Weights of a small mixture-of-experts language model, trained from scratch on English Wikipedia: a sigmoid router, 515M tokens.
Below are experts of layer 5 (counted from 0) of a mixture-of-experts language model. Rows are named router (the router's row for the expert), gate (a neuron's input weights, with its number), up (a neuron's input weights, with its number), down (a neuron's output weights, with its number) and show model dimensions 0-63. Each number is 128 + 32 x the weight over its row's rms, rounded and kept within 0 to 255. Numbers have three digits each.
After each expert's rows: a language model's description of what the expert responds to. This comes from a sample of Wikipedia text that the model never trained on.

# expert 59
router:093136118181145147150075109129163098140174090142133162111103112153103116105104075064155099116147171111173148165201143098085142096110079166129131110160085102111137100136029110143127096170061097
gate0:091139088131110047106179137165123081081129089133069119113126076159140154191140089161104100110182112123142098178184097077132120069127112115184177125115170093145105081178131095115135105079057135
up0:134124114153127182127155153086168126066138152187121195082104116112162140168162139170113103103165105181174189173164053091134162161137101067144050098133109083089139145150150152073137113091107123
down0:125095090069153094128119158076071144110141112094218148083147113143131125128073171132110118126061147143174150112119086108121147127159162059137107125138090127112113141097160082165110059062134121
gate1:135193085144157150144112151117140144150128086163090090132092146133163147153136072102123157091129111134091050148119181160173169124146119160112155138091111154089105102166103081115187118069112139
up1:120111073122142110109123099116151118166134189106111159125133134128157115167114156069182070198119112162173169125165130117089094124112103105114157126186066163157141022071116144151138131129173122
down1:138116065190145097134143131177139126094110132173062135109119117105145153133151148130130142128152184183180149090079160127123133141085124150157185046096142114168091175132153073118088068127135120
gate2:132142088156148116060170108132121059166139127083137141177135137170121121152153155096174158148150154121120123125179134145135141146094131114103117103122125071129155150102120104082155145103137119
up2:177138142172135180147087103174148090131129164140126106138174112127144112117117188098172184145061125169136070130132131126136130128082162135101103113163155125167178166157166160080185091125134071
down2:101111089158169085182156109113066153144130156102138124181110100133144115091121105153118161107151148062168102084110107157111127156159141155123122128127106121144100130140111155117146167079176184
gate3:074093108149119048161121104134146180152122146137187148112119121150236122114109157109139142138118133079109155148116103152018140118157045151115096188162060108112156066137110121137155149147148175
up3:080137190199110059127145099129131115105119129107153182134155135107167152079153173087095117170147102083128093098116115119071188085123087150099133147173097115082139030114111101176107118144142159
down3:108089130094153158103078148114144063152080082178102072061065102112156111127131158076151106094184078102120081156066167155113140136114103171117097146126136110178110071107132091116131165129143147
gate4:128126112144143130157110127036134140158139142179157115160089149156142143124165101132106137121153135121163110165177103122088176138137136231160176124148156084070103102130089066123119104129121171
up4:172089147079156135095114137108093148154099181077126146085124095124099111115138140080070161118121169119091133134125164150084216074165134208081240144124147124080107104116106070106088170151131127
down4:202138148136070106122151111118125122134138145127161109162115116157156159204164141189153086084068098130080169103083098100120096115107166145128153152130165186172136110110127161150139118177169178
What it handles: Final letters of words. Last single letters or short endings completing a word before a comma or parenthesis, such as fals-e, Hess-e, eldes-t, Aless-and-ro.

# expert 34
router:174106133139099128069077081126152105151120053145153071053117078122118091106138093116109175052095190086146131160103081081139115100128122130145103199121103101120123079156112139168126112107085102
gate0:132079127124122137105130126139167126136106106117097144136124117132091141148104087173144152095093100080128131122059125130108115098161108138095104180112115130105102131141148088096103113168163123
up0:117113144120065121143184122092146130143118183077119143124130102144115097132113081168133158094073116072134107112113053132155108112190128145115078177112115183142098086169148113084129136104155100
down0:154139111107169111141139159137153162159165152154164116127138127129126069127136116083167150189144121118120142116124134099152063155130138144162098112152064133156147116144107093089131077126207158
gate1:147145254152146121080083083068172075122131062182136095140148173176047117150150075140128148082105097089094070097144208127170114127107122114109164156137167121124136115174077135104160163074141127
up1:086119083105139102103141110142109129125165132134129106172065117093116145134155147110132130080111131140096103184140086173133108137120119057103117118090095162151168180126099069120150134120135102
down1:187103102173057177145134104196147063120154105098136135137105151189171141087141135155166154099089127140118087124150151127077194136171139140127146100160177155123104118150123092160160121105141144
gate2:159135145230103120116167095139192172161125108126100106147115115130118092100123145122100124132061116152153115116135118162138125133151143180124087143085136155165112211114144105082129123118132158
up2:139124121163054140187157063122153113128117098153129116105127103106133124135137177148045149128083132120158139126136101132124112125156128155182057126125118104159059167101180102077079157119157098
down2:098149134138135174124139160091091083127118122184067161146087143177179162170088155101159149192141158178120114127131102106098136062120129137152103164127121138175153180099097088160126122132184176
gate3:116035093119113080119135066115128118129153106156143148113130118138147097096104127149089145059102128079082127164118145066108088111144106124152084139074069146165131130130121121171119081137036164
up3:104070095179186103116148069126127111108145139150126119098121134129175085091120111112071164080111143075131128140083165104072079131159175117159125137088096132143123165122153146128110110129076179
down3:126059106072147198178136149111141146100124086174144168145179134108122125123083062089099132169118153135099111126136114201147144143080164131111065148103162077134082198114154162067124124198141116
gate4:106109138066107088136121055183132173138142123142194133103103143119132113096180090199167096136183160114101101105102156084164135134130123152172084146139103077078166173129152138122148075114140152
up4:160121112188151064117198176105130046116200216129119167131142101130098142160172142127127156117128098161150172108113120161051181115111113192068180134097141149103176088182104132138090055126107122
down4:163178117112104202141070172123155147082117136136065159100106109134157101103091107140062116068159124091165161139122138121074039114133112163187101065123110189104101108117123087163156117139151137
What it handles: Geographic coordinates, transliterations. Degree, minute and second marks in coordinates such as 9°16′24.2″N, plus pieces of transliterated Asian, Arabic and Indian place names.

# expert 44
router:139131111139121184058044154103139132165141085145148119119080170143137112144088112127132133078116159099131123138123125129120106174166141093115076168107105109139125107122106189112109096146100073
gate0:145144161110091174129099120101114070151117138098138089099223104091119125135118088131162165093173157136143039143154150161152109090089161098113159143073153124067152106076116109127181176094068107
up0:086151137165111070151160107140080169149115119119093135139130148091135099175080136078108072118111119129099143169112137106099035164105055166061112078111127122096097148137140101071039109192156126
down0:102089162179182110148105102146131126072099107115142148144107188112085192133247112154128105153109107091100204080153101095104179194122081094089191195112085123075117120137122140068166164136092132
gate1:140119127069103141160059139135086181149082168175127139078106106130146112141169097147064172104098099120079172124143118128118123181106098059091122108121140105150100103120092065119164113085109109
up1:143063106111121142075165153163091156171117124076104028108135112127149121165141110073152139073109120134153128086112099110099084166162057130106168134098167101174145084122119100122130123134190107
down1:152125113049131123157154129151122126166127127125175090210119125143131110149133152148100067134130113134211137164128130140194128156165164123121151084133087142141177102097155124079120142098129101
gate2:108168117122105137097147151107152147154113139129124200138044139142136177129121112132194063142132188136095105139115189097118099136165118110076089139134117089132188121080122115121115050167123186
up2:175203106120147121099128145123121126119110178133151116123096055102149142183130101073122099088111192130064139057140123113039091158157124135168115135096115120155192080143103082140122136153083072
down2:114143111148081117154130090092128140086144079131137188098157178145154088107142089094090142080143148112139162156078173134113133109152082113131088093096133138161126108138139102207058121081084133
gate3:070151113136106169077098151163073125145157166136164147081086128105087078107145098102162090102170157133108076098081144130174158066141126044141145134112137137133102084136121101127132135127152106
up3:131140081172161161062088097122119058136133136184147118159123139060095119126130115159145139074114130164121117146096204159164145079129126034116153124123120150118103121100111175129146184151153134
down3:092103099137136139119104093114076101129128124144071104124175083163169088157121114149080100141130081136140128076087083112101089172112137080089115062133152113127134113093127140188125157131105103
gate4:074127123160126099103106102154193126125174166072133095172112107101108125189131083106132135131119132200168141066130121163133097176170209123118099092071130104158061132119124147141146152144141123
up4:149137156124128103163134084146131133127081124134138124204160087162143090101061122064150108123095097112101116116104089154159137111146155137126099173156160153096110135124076095175138126105124146
down4:105108154155169157101123172100177164174133103092135146127154140132126137144123122143152111111094146162132161142110166130116133129145180114223159117115062110056111187108164155140199135095106135
What it handles: Slavic and Eastern European names. Letters and pieces of Eastern European and Cyrillic names, such as Timi-ș-oara, Franti-š-ek, and name starts Iv, Mik, Ale, often in tables.

# expert 57
router:116129127103150178068071121143147056159218132150161128143037164179128100115151157088116159143082112133153128104122080132142092099161170154113059176144105132143100100144054072109131072122110102
gate1:114097131144065074136082075149059115117143118126073105189118129155146123130113152121107144115133147106107106109140136047114097057070092080111117131151158083104117123109092135116163125151158093
up1:133101170094135114086116186136177116105156077140107098124118121133159115102084100156192119127085100173114078167105093197140195149129140167156133128128135100102157131098104088105136154161116122
down1:123113123119117087140150077141137169134113112104163127178151095186082148127128153168182081138148083112176129128076159159134116125121110126112108131143114149086140132064086141109112174120092144
gate2:093149158187150187143157117139154112167164110145131197152113131130147118134116134163105142079092172101171103108193109118110122137085177146125153068164137136133148136145140060199169099098196090
up2:132095079165118158204126154149164102151129101161155113141126106166134159088167114127132101113192164139143176134158122142129106143171093078122096098144128159101169102165141115205134124130114153
down2:095157077130117163115184123133098118106144120134147163199063185155154188173123113122145120117150076148155073083133171172182167158125119078100107116147142119144148106128136118105112117122112093
gate3:088157141105123135092089208051205143142190128097126117078194117126174056116122182169098121121132120103145136154148138106192105167164113119183138105100089122177111147112051134095150139099142124
up3:175106072141133151112151160143057124097088120109154062107082215050155115146102122155150144095117137159207151128097095134146071127145124157141148079140122153037170135111128090131158148161144127
down3:170112160153144156115132115090104167092104081167119140063103137154152085118066069111107117172107177138110162119101156165060148167158162185136148094111137117190116207148098122103169138132168160
gate4:160122130182155127089091085117196079129185120118142129188102107182100143140129186132174139158115122130154140109114108144114131183085107074106152062188142233127136074095137099136106123109139164
up4:051176088137102111193119131143101179099108132161110133136159135175112149106130113183123162108122111080150119118138077074109144079113113132163072119103124117084154154134099195155147141128117124
down4:129179116092149171159083113127193149174138092069144132145168080144161155166127108114095119103141150111121076165153105118156119088147129138155133076084072179078093133091130122156110129129123149
gate5:108138161123161172084077135155096132146117124113135136069207154123091150176077129099148158154106113096177101127177092077151100067137167129138133203102161114139082139164158118086133078105132150
up5:078138109151129115095136131117105116204095125126170122164092079167193165073182143152137097091156114166124133140090171165141144170078094163131092124146093133114141111157146097146155107167139120
down5:113111126065069146149159075119142136127116150085132086139116150146114124120145167164057070136112114140084146078092042131132169150120110156142163141101135132117111106155115093158095084141175148
What it handles: Sentence-ending periods. Full stops ending sentences before a new sentence or paragraph, plus final pieces of personal and team names, such as Filipine-tt-i, Reyno-ld-s.

# expert 9
router:144102066076097143142146041151138164171169120143125111114126076101098147117148137091142124196090170147146136078133099152066150095112078122127106143119178129117126113130118162115158083194152117
gate0:167109095121117083178158084083134143136080190137107121138144107135139121147092094131132133129110160122121156126106117163134113103143131058153143072080076087134152112173110099050118156160165133
up0:149140141118098158087116116100140137084149162144086091142103176113133192117161077082130156141148127119198117068191123141110136108160144136084131135147188139126140151149121178123165160137123064
down0:126114127113109094153185145140129131103103102202129189156100123117089163127120129196158081144149185080145108143146160099080113139122158097084088117116146141158076179114060103102063098045146132
gate1:132129113148134162114097093172126130088122167180103139131159104160097124100173077138141118143148099142137116097170155179137139184165124127158119096135183187138102101138132133101166134126115078
up1:085108115129135147101117090095114135107114075060186136159133128167196105119077160104158112161083128117105137132120134093133148174139118102115104073213134109121144097162134213110099072149132183
down1:140118134146073159139110066174154124090095133101128161146152169126153049174134155207154164116083076142158112118141068129152058194108107141170103106133072153145064099149096138112147151088103139
gate2:187158117109177150198145120171098163187141138133124143169147164060070197162113124135114098181143167126094133134140142115159160177129100103132139106137225068134134121125098138090163084125146129
up2:128140154110163199139157097144093119144115119127142184150134163106100137123091143144083146063090131087123048138129147141104177107172107136116087129167195070134133137108071139117155066069154062
down2:116112135093131159063175119107151130133169105105119154133102158131173138144108097169170129183113169175140102134141105124134091154121110183108130109060140143112153128106127092075176126148149138
gate3:111083098177124114145097151156091144088096121125122129140128133141148100121135152160124175131091157080152099143132118086183136122152164161106044161182138133083124135090122167183100129157099083
up3:131153111118121115153114100118184183180145123131146080145123140147073211145185162139106089168122147161119107125085106144089087128108139142221154080110109154099150167153127201134119085111141146
down3:177114181119176129132186113114115113166141090020149118139155179174081134108126084173126101157147146120091131157099147056089119171064164131136129141112051080172129065094119125106130097142105138
gate4:166143123119157126133197086124110079147111144128131137107189067117102102075149160104163120111108161163119148141170043097116126161106128163119118122089167093133105106163113153057132150176170092
up4:126164098105147123157172092105132080165149161100110148085183095126154154099152104142129136142075164113150127156070087116102176110157140176126149138087190056145109105124097163106145131123139106
down4:172145169135151130138148102146092152188154114084121093162200152138228122174208066128090143100101101094072064145075107123124130122097119127149153157149081142133110094158126092116158122121111071
What it handles: Digits in numbers. Single digits inside multi-digit numbers in tables, statistics, scores and coordinates, such as 15'9', 2.'0', 3–'2'.

# expert 0
router:148094120088119116026112099179117125144148124109122148118101124115106114140160176140109118164171118192178163105132109139083062167075129126049121129156158136097141121141111169127129091113155117
gate0:130106169129221074082156142131147102099143084079093117128195150126118069139073104091147075124075133136133113118176088166108176152146122157098137153144152166145072108132096141165143165109135132
up0:093142149175133151101110105134124097133023140099109129151091163156127190094122127120103160147151104164192099105138122178171146138133139145085153130109152113140093128139145127165133153135179218
down0:173179090156097164156102174144154092182153128120144157143121176177142149098100154094106125065193129151102131178133139173116051131077114122124151098159105087104161109111150103193145134146134134
gate1:122154085110135160083089132131130149102147150102075115079134140122134155116111142090123111104136115107131115078137171136107133022138120103104129118130078142111142123051092117094126156100120131
up1:111117122113089125114133101086190146158109159122125108079097102111126115150167043200103106115127137135128082193153098127054102107118141099079112118113179134089187168142201185188130127170129161
down1:102122098081146185065111152130096099081113072048157150070177174145129177120169115152155113082133107184135113116108120127129143060138171096137163109145108182093182122113131096101147157182159116
gate2:124079100156183167098114141147126098139127123142161136135146230097160129177130184146123154206157211146171139122141091114125110132109107150145137085132141169112166169138112126097038109124127107
up2:158134133136166100088100074119147121097150124083127168108128148144102190156145127104189082177088108160152134101132159090131105108143094105127060133103135157139118121096154144113133159170101162
down2:076138130158160121153087127157091130113118130141132079137125068143142148141192083100146116139101133141150083083108073132174131138174084147111193086159152140082126173105117167189091119117127150
gate3:174122109109138081111134124114135153164167103163166124112163077169197111135149202149139143100147122180113136106088120171099122100115110229103152139126128114124131117159127140097143139136102133
up3:150052118130030141167077078129102148138107153138185152124157133166144152128173205119124141150143129137168114121122052132155076132152126112103104122172155170142126155165188138100171126102095070
down3:170185188083117142124119172108055152115125156152102099130069048113188124123162134131148060077110041128134120076205136143173160137158170097142146117079094147086127127097122120142135137110064118
gate4:129090114108076130099071174091112119086135093141152101132087133067201148136160090150105112138102089149118119137157134139158133123119082097122161089151090117154112106144094179170118056113123086
up4:085102114092049120173105147069147118119136079120121112128099168081175111117152110129140105159119144172171093183124114136111123101163111125129143165169140149090090089115138139129128119084133109
down4:140171103139141224133095140133144094091119143133088073128125107139144115108195139166143112110122071182159111165101176137096146165103112126182124162113138116126181143189159142133116088125115156
What it handles: Mid-word fragments. Middle pieces of split words and names after a short opening piece, e.g. co-al, so-ur-ce, meta-eth-ics, and table dashes.

# expert 54
router:137140120134088171116107146107182076143169086058114133114069189116111171133099108121200104132115181099135135158082137117175140126086116103142110185127174067130128047151086124091147100130154149
gate1:219155162104147106154186104121141118123158145120173131136167120119114093131105145165115134037156216144171081088161147165089187107108107087098164160144113121116068111134121147127178216130119088
up1:112106131120116125110132118208096164169164056119103162146121134180140152145126119068106108159102128075096099128141188121143071194107139149104113083082165203122120141168102067112104048131174139
down1:106152060148121155092080159140218207116106116136161103116098104091081115094127142116155140119110099173113155133151085150061121106109119109135146097102122137147158129159074120117160125093081089
gate2:143107128147149126089103154145145065095127199071174160128095158107098102137080106110158149148110115106156198133154132195149129085140194090123103166144154172177124129060179145144086155149134153
up2:144122144083148181132119113147122169152184155173119103159135132104145144117189212164130144132197102142156088114095137116091134155111117114137128163150103082126137146159127117145217120080124137
down2:170161105170115091096122088139092114097085133130125114164167122149110125178173105189115134134135135163120157132175104113152130167125133175155142145164102177126132117101067112142136137118132106
gate3:169147076103120120177119166103146098157161116128150147092117091138092166159124079165125108093119102113134127119137083178147090143148121116142101180104137195114115166153120152124114179110179132
up3:112139148127146090078161081153122117081147163198095097209152130150144130102137103128113152142159145144138131113112165121082097139101105137132097125141147148101131129142142100159173143121088117
down3:073127119093157208121092087154180086118101188101107121072097141079135129122153149141155061173135120108116185183089104177130143127112144175121075132107053124153126145144129122212154098122051173
gate4:110067167113093163236131133132145102182127110172145115128133153125110087108085084161137110066133155150148105091115186114136116148103177140121116109118136116140085163148167130167078147128105107
up4:118165099122158118099116117121164136084108123045164143112082094199151143076098113130195186146168077176107115122139083175187143127146142127158141197146180117156146130150084129103144072127146145
down4:089133109102217096103116139131174180120139145162187124127071159186082133079067074081124107116098097106181169133151159115068123156183090151118113119113099158167164064122080145133105089169156090
gate5:204115070100180130195152164120128157126137147121127149119064113163120119140150143117157161183098133132147095088136062101177105098186113124072088109170113133130106162125121165153093053099112093
up5:118158181131128126069165069081125123192157083098149129140180134130120166124120105107097155133190138143107141151092193135095179174133120101170132099118122127111108114108127096096203180136141117
down5:084152149189185068165127158124128127145162092189169180165129124074148154130174183172104125145069175145128144132121133128126118174208095139138091083135136135122106089145145146133120142137122116
What it handles: Parentheses and numbers. Opening parentheses starting asides or abbreviations, plus standalone numbers and opening quotes mid-sentence, e.g. (LGPL), (until, 245.

# expert 19
router:155112119117163080129100158074155146154156108144084079098069156128191163137058121174118155133143172138154094156144103121167078144140127132093111126093121061075111101133119146141104151167109051
gate0:154195070109146130117104102116139111098125054107071132128145126105129123137156120102116142124111139096161114118108094091110167162197143150106114104102136076124191123164108127139133132190092129
up0:105129132119135120145133099097146121134155136130105175131111160102155121110093114108149165123131135117169073142070160092100202118121163141127096182119110135135180150088117118111179091148090125
down0:146110197161172094103172154085107152083114136078121166132115185135107099163141123091164154153151130114166100174190106104087120108115110132088122149146157125130159117146087100178148050139081149
gate1:097142079164090154116074077077182085151153170110105103132159149127123153122119159191148097164120120111089118163115087109117126111158121146129182135166085036132130149145086145139129095093126100
up1:146129040113163153115106141118078158130106150137117143123175163138089154129097100165134060101118120158138142121122149155091045124172137154163073070123153079099154175105141131163123140081084097
down1:203105058167058149113144137126071123069186100120066143121131082143128108127124117179120110112139116129147178132107157077153179103121114132130135159143097156144153153132115131153119121123112106
gate2:135122122099116066143097100160096141125091130126104192161101117124117154150147099133156124127186164103126087132139107118094095150107100111142139093112139066129168095117129165124072068154086088
up2:151133115191140079128145135106151168166102129113146189156144110096131150125108095128132102109081111165090088117170040019124103142193145107121126118198117108143148131145122122115114161102076124
down2:102145151112187069113138106139126163135199134109101136107125076075085102143150167050024108178124161154152153110144157076151168156139103154114154136109111141179102187181114143133073105168087114
gate3:154110114173110114143091200099158136109131142105157141070143098083175103164170135162171122146066126154208105150156107097144099144111103133085119119145069139130150139171119151109120086172147113
up3:138136140112075137089153134111114105134147132101143127181149130132129137098121157116099131091123080106145137110094120124062141100139114141131141144086112168129170109058142166082111149145151107
down3:115161146103121132060092103176147153094110134118078146131101061151137160072094047097106135113143147187096102088162118152156123116141146133115118194191055114124153183150176117096094103132086085
gate4:110120132128091115076134133124160103090090119146117124050107147131174171157110145113097153137126126110092143181148186095149087148097102180100091115186132122092103096136174155149120158135093126
up4:122188099125095149085116197104126137098152111142080105097137093157154106122185131139124171084164151149159101147162200192074076133171188126116128112126114132087196079123115145171133129149163157
down4:092142145173177129107132141156156170132140141126147100124121132097130165171135150127152079088174162074153141146145104130121156199121085055121127150113145087154125089078149118129116099054134111
What it handles: Surname and name pieces. Middle or final pieces of personal surnames and given names, e.g. Mo-uss-a, He-ster, Han-ley, Clark, Davis.

# expert 53
router:176122149169162183019108152119176096143149140099098122105071128125134088132106116119125138190132176135143111146124116154160113166048186110115095141167154098080137127153100091136079085119098109
gate0:183076140189068146090119135094168102121119161116109121176088137084096124152099183152156072130149115078139113136128096085089154093110147125121109122159095077159143082083115099138129145133145152
up0:095132171089114148130175144095080139166147118176122106104134179131066115120104158121182140089158142118052113071104177096180111169143095137168117147163220145148082130117113138150115089110084104
down0:142095111118192150078113122094135098089134079144174144110087111189133186165123106088066129104047092187152104080146130109135098143085156154130143108111135180161106134113134158134127095133100069
gate1:163114174103118174122140135129166134134201127167201147106156183135137141113199205139137069112153141088150103119120138116120156081179162096070117062149138149099131127140138143173122109119161140
up1:091131109093116139098125121137089124090103153139127150128101134189107093189086134102134153089118150134149176138133134076131114089175123102146127151125111098137103145096073148093121177141121140
down1:061140127124120100173123128117153078101142150097140155146092145130087115141132211103090131133151123128135073110101175099140110081165126122129120083130153138124121110072150103142149115148164089
gate2:137148123175116165106088150131145107156139163100109081136117122055129112107101152132090130133153112171159099116151132138139118158146141128161121169147165143073156143092145142161083146152141125
up2:092133112101135114173080099130135043149158100151144123148098143169114113096080105098128099095159080095125086182236116127199153133161135097177131065155145095127131107089154127136157115151181100
down2:168131113168103179167061115113142156137116132154144110138111135124166078144130120106069171099155103159033169206129203128119050109138091119152106150124136134147159130106151160091108096138164147
gate3:113116068141036112087096144137138109148137103131138165119097104115150135093118107103107114109137125143095154136116096161143204179145150123162128135139067143111107158134153066140148094109139128
up3:106168104166207191114118079108156073135154135164106165115157106163099153060142109105109134118118137115060118153113087131091074116120163104155119194116070129165106160159128130117163104144098079
down3:117145084139151148151105130070149139122163154099135171168141155130124141148128138136128110109158068125133129129095108153071100105074081135159159135139160130067145139184127137154124136132115118
gate4:088074120159076124128104121170178104144173188101140171092124140081129156128067123138111044137153142097103114129091124124081106160108155136183084081160113116096164191128089163132169125157147080
up4:132134144120138174081161095133168089123198140073142063103118151109133105138122188117147095132171173103099105151103132120125125147119186118170108030077118085106114115183130157122163116096140068
down4:093115163172099128154117117128100097116105096151108181125152138157170178130102102124123104157107137069146110088075075091106135043129101118143174083097116139125116111140115173180165130109194129
What it handles: Verbs and particles in narratives. Action verbs and particles after he, to or was in plot and life narratives, such as get off, went, returned, him.

# expert 48
router:198114122127151104054137141219128139133156160143104133111067115096165156195112170133137097141105164144169194122107091118134107108092155171004137172114135135073145140125108101116093077158141125
gate0:123103134082129058089126099065212154151138159123120148127167113075125129141183140151162166140092175139106144062120089119166104123173171122102117161115130170114121137089105151118137140107085133
up0:146135083076210113102128113158149089159125104096119109065123159187150078112148124165120100162146105119125118141049156186199111137070099181096091109135085120067180097125200096146064145127108122
down0:145152035138165110138140117156075142078141133139124124134129052111142137207092211175109214105123133139097108124196086122148143167115172143121126126162178087127143063113100109161109096132139106
gate1:099164130135082096107104101158156085167173118169149200128084114142134113150074165142123102111122072112151180093120164091138116136115210102121155105086153142132124166115048120106194159129103169
up1:139126102079168185116087124093120124117057097089115092135192112133166133075188106094098143133120163140121103165151082164141134125096082158159052064151142102099119130133095123106107103117100061
down1:101113103102093201139093189158125136127155145145129136171113144097149181147158139154102121074122129167067157149155118145127147105109172132096121099133165131129107132137111149144142157116150103
gate2:105142145159084148115124113119107100151140132159106156113135163169127136162130128196129167143121144091074155180154165132107106161132070105121187098105140133123115138096193158159110144138181145
up2:105104113088073142139151129107074130097180093123157109110119124142112125129095150062095119105130116109056158155158171096121074175109133121153160117129141099126132129089137109080133083158170098
down2:149129147100133149104188177138133167120163132108106079159121078144149154120111117134092068152125150158162130137133123135100124114160157188121164160161109084181084199144127151010081187118151128
gate3:161147171142159130138145126209136112142112150143122108085167149120173104149130128074195100197129166075168112135154099154154141148114094099068105127072092158111134132172081113105121070159138097
up3:141091051098106115153138122113086181130190135092112113159155148148118135090126155126020149117094129143121128107123092090116123135232171118128150101176169131156098136094095157081141168124106152
down3:171110158116158182159111150124151153164135097135123095114105078113131121147121142134160142143106118162128134063174106134147174070098107123073082116128129104158164133138153066118148104129116157
gate4:149108101119130135152124173151130154165104154084130144124092077099131148170155072103175145123115104083159145121140172104122122135135170124116110086104183125056171106136139155112118113156157150
up4:141078122153144080188126143152101125108210119153103089137090210170105146127134092119090076086166116143155176067161132119096132129168134151122120153128153154207118155111123073142165141143087127
down4:141112088154122198136127161122141112094083128152101197153077100117103038156091148122190174179097200125136099074174122093169126136113126110100122058177143129108144077100142151114111114127164096
What it handles: Name second pieces. Second pieces of rare names and words after short openings like O, De, El, e.g. O-ak, De-ed, El-se-vier.

# expert 3
router:108137138110139106110116116166158134168153119042137104081124154098166156140142149102095101146100199110144133109104090115091095157104125139092098090150164118071137089114077119147091149171095074
gate0:129148147093134128117182107117146169157177139070160077103095184128135149117161121172097071147074127104104157161154142097124141165166162094152097156152164149138142116152097128083100176115123151
up0:104190141119151130061135131124151132155160184086130117090162088135132112140160137202093121168127168118107134148122056093105148129136116142168150127125137129113154095147109089137119155152080079
down0:077090097158098181156159138129147113103071152132192129105101085083114141149062131152137094128079135138136152052085148150102116063161134156110123108082160108112170131137174148096141125110130149
gate1:164087153082094124136124107119118139199096110107132091142113128079158118165118154089118107158171106135120144154058100126136135086156115136068099126190126122161135142147097125109107118126142060
up1:161174162134176147192132133151117100189138113126135173187092134102129150172162194117170161146126143162141135150107149158076108154141133058128149152159106121120122110115169081091069122154084092
down1:108091124121157112143070128146092136108064103123140091155115099191089160155067108117188086130153139121157192113157090073171149142114107104176128160119105158078144108139076065147128146163148070
gate2:065113106144146116145131164138135119137122187183159157118087107111147148106132117097066125154154159147069161107045106125147074100109196092120085103106136130140172121130098140126122153104143123
up2:092174160147093152147150143099128094077153153150090113191117091141160104146158131124125132126110065175140127146158164109107148155185137173108132159142115140031144136095107156145178119152125151
down2:137143146185075120113107133141133151051138114156124131133108143155108134088174126154125149125046109150170110125103134142059140145153167116198108144101123162074110081107124168157118094104104129
gate3:102134082200104146118097075100128127172120107079150059132135181123215123155117177099162135126092105132100121072107207162185138088087117141067107092089138066047136146082092100107122148125116105
up3:122139082125108132090139106109127140179175112070112113153119159125168113154131162090092117117091131117117113099104207139147197117160149155050122090145095146042180148144165088128131131103108054
down3:103108095132112157166192065154125114146090148140126160145163098134122144118146144074123126111123119145116155138144124224088101143171127131162132080116133144182089195108136112084110121123156125
gate4:121075171081092098108138162159127101145139122140148094079124126063147137128154168079094121173102151135085087117127148094140095098184074126131137096225106184175041066108047141173123111135126114
up4:145167118125160102132092123052138129097098163116134158088108096207082094111102115159133101066121055140169151138123060139168133148078140117149121111076134077148126155173162132101086141134138137
down4:144086118169138135155182111167124118115151134095117123109148141121185116154098109106152090210110160122131148105125172099130122206164149176148117143078093157141072120087074180131095073143103127
What it handles: Coordinates and table symbols. Symbols and short tokens in infobox data and sports tables: degree and minute marks in coordinates, score dashes, opening parentheses, St.

# expert 60
router:142110098109089122158105104090153090173117105088156123106093190147145134135087165180158149160142170150162169111117072121116090130104134152060138151117169062145115141126175105202090106157129112
gate0:109141153123103099094122126182118161134145149160130127176181146176111138137115163090149148126131077133149048142133170125144124161128105107108095135063109160119126094112125158093175085123110164
up0:131114141082156180135142127162132106096128153143122144126119143157130143149103109121112108146166094111111099088124174087158199141092072149142120093156138178175109077156117139097106163139086117
down0:118129119130090144164106113106149106151098182102144069122124140132077158063155189141167080182165134079137092091108067075031114145146101134143110063121151159153149165133101097076149162162161162
gate1:063171113077083173111090171207175104093097128108130109127057191104189110143150097169134145178118126147181107148092147137099079115103128108110094168102129125121130169087168155098114081018063114
up1:133186143119081124147036090119116108148068098123141165100109138133145116141185156205122116173105056100128139112054118135145103134070142152133145161080142147171100113085155162112086124102049110
down1:123165156090142195101204116194126144110154136117153121145117137122083075138119143148107159138114105139159087171072151197167118142203117133198129125122172201110188156121114130137123107141083093
gate2:120160142143093160111068111106131108130103134059122105124110137148207150158092143118109134124143145107087078114091109147133102157103096081125155074127120119142153065124128137148133068178111116
up2:157113118068104125149189123142179157112127129133088163118189108128141127157212146135093148153169161127140125151142096079110119100172172112126180119128115138163137190114099157095147101142175194
down2:094090129181162130136061155147120109145089155165117115203188146202128155151079125118126081073107072055153097072133105034118093089151178102130113160140173118129093134065087189137143137134167149
gate3:118180160166138140124144161134126152152091157133126147117102170164122117197091125131111165165142122183174140122150106093123163132128140145086147151070161142146092155090115147093103088159133124
up3:085138103140115146112082188169125152117142139110130101128217100136095154135173138108133153126062208070120070137128099153139150144140195136145119163138141106159126171112111085125125099133082129
down3:056092109132097120148064165145144147124120165152180158088140116130158193181124157146137101100142167133062160204158109112109127084203144180104135137099148118109091136117110073175132154062153077
gate4:153117116175134153151171127082146104142137158101112114151209127105087164080106130194109102122133198188144193149093124141121106174128142153137071104089143116179157144096150066105126076099097107
up4:005169123121156100145129131156061157109098103163144116117065127105165091094147106125141140107107116146062116083095166149128156140142142105147183106104073129087147082189132187108127084165140163
down4:118149126156161170100132106081143076152122108150125109125111112102095091085047112131128136085153132185131119148099178172116116126109122090071142127159135114152170144150137146100131098180148116
What it handles: Nouns after articles. Common nouns and adjectives right after the, a, an, e.g. number, original, latter, wife, first.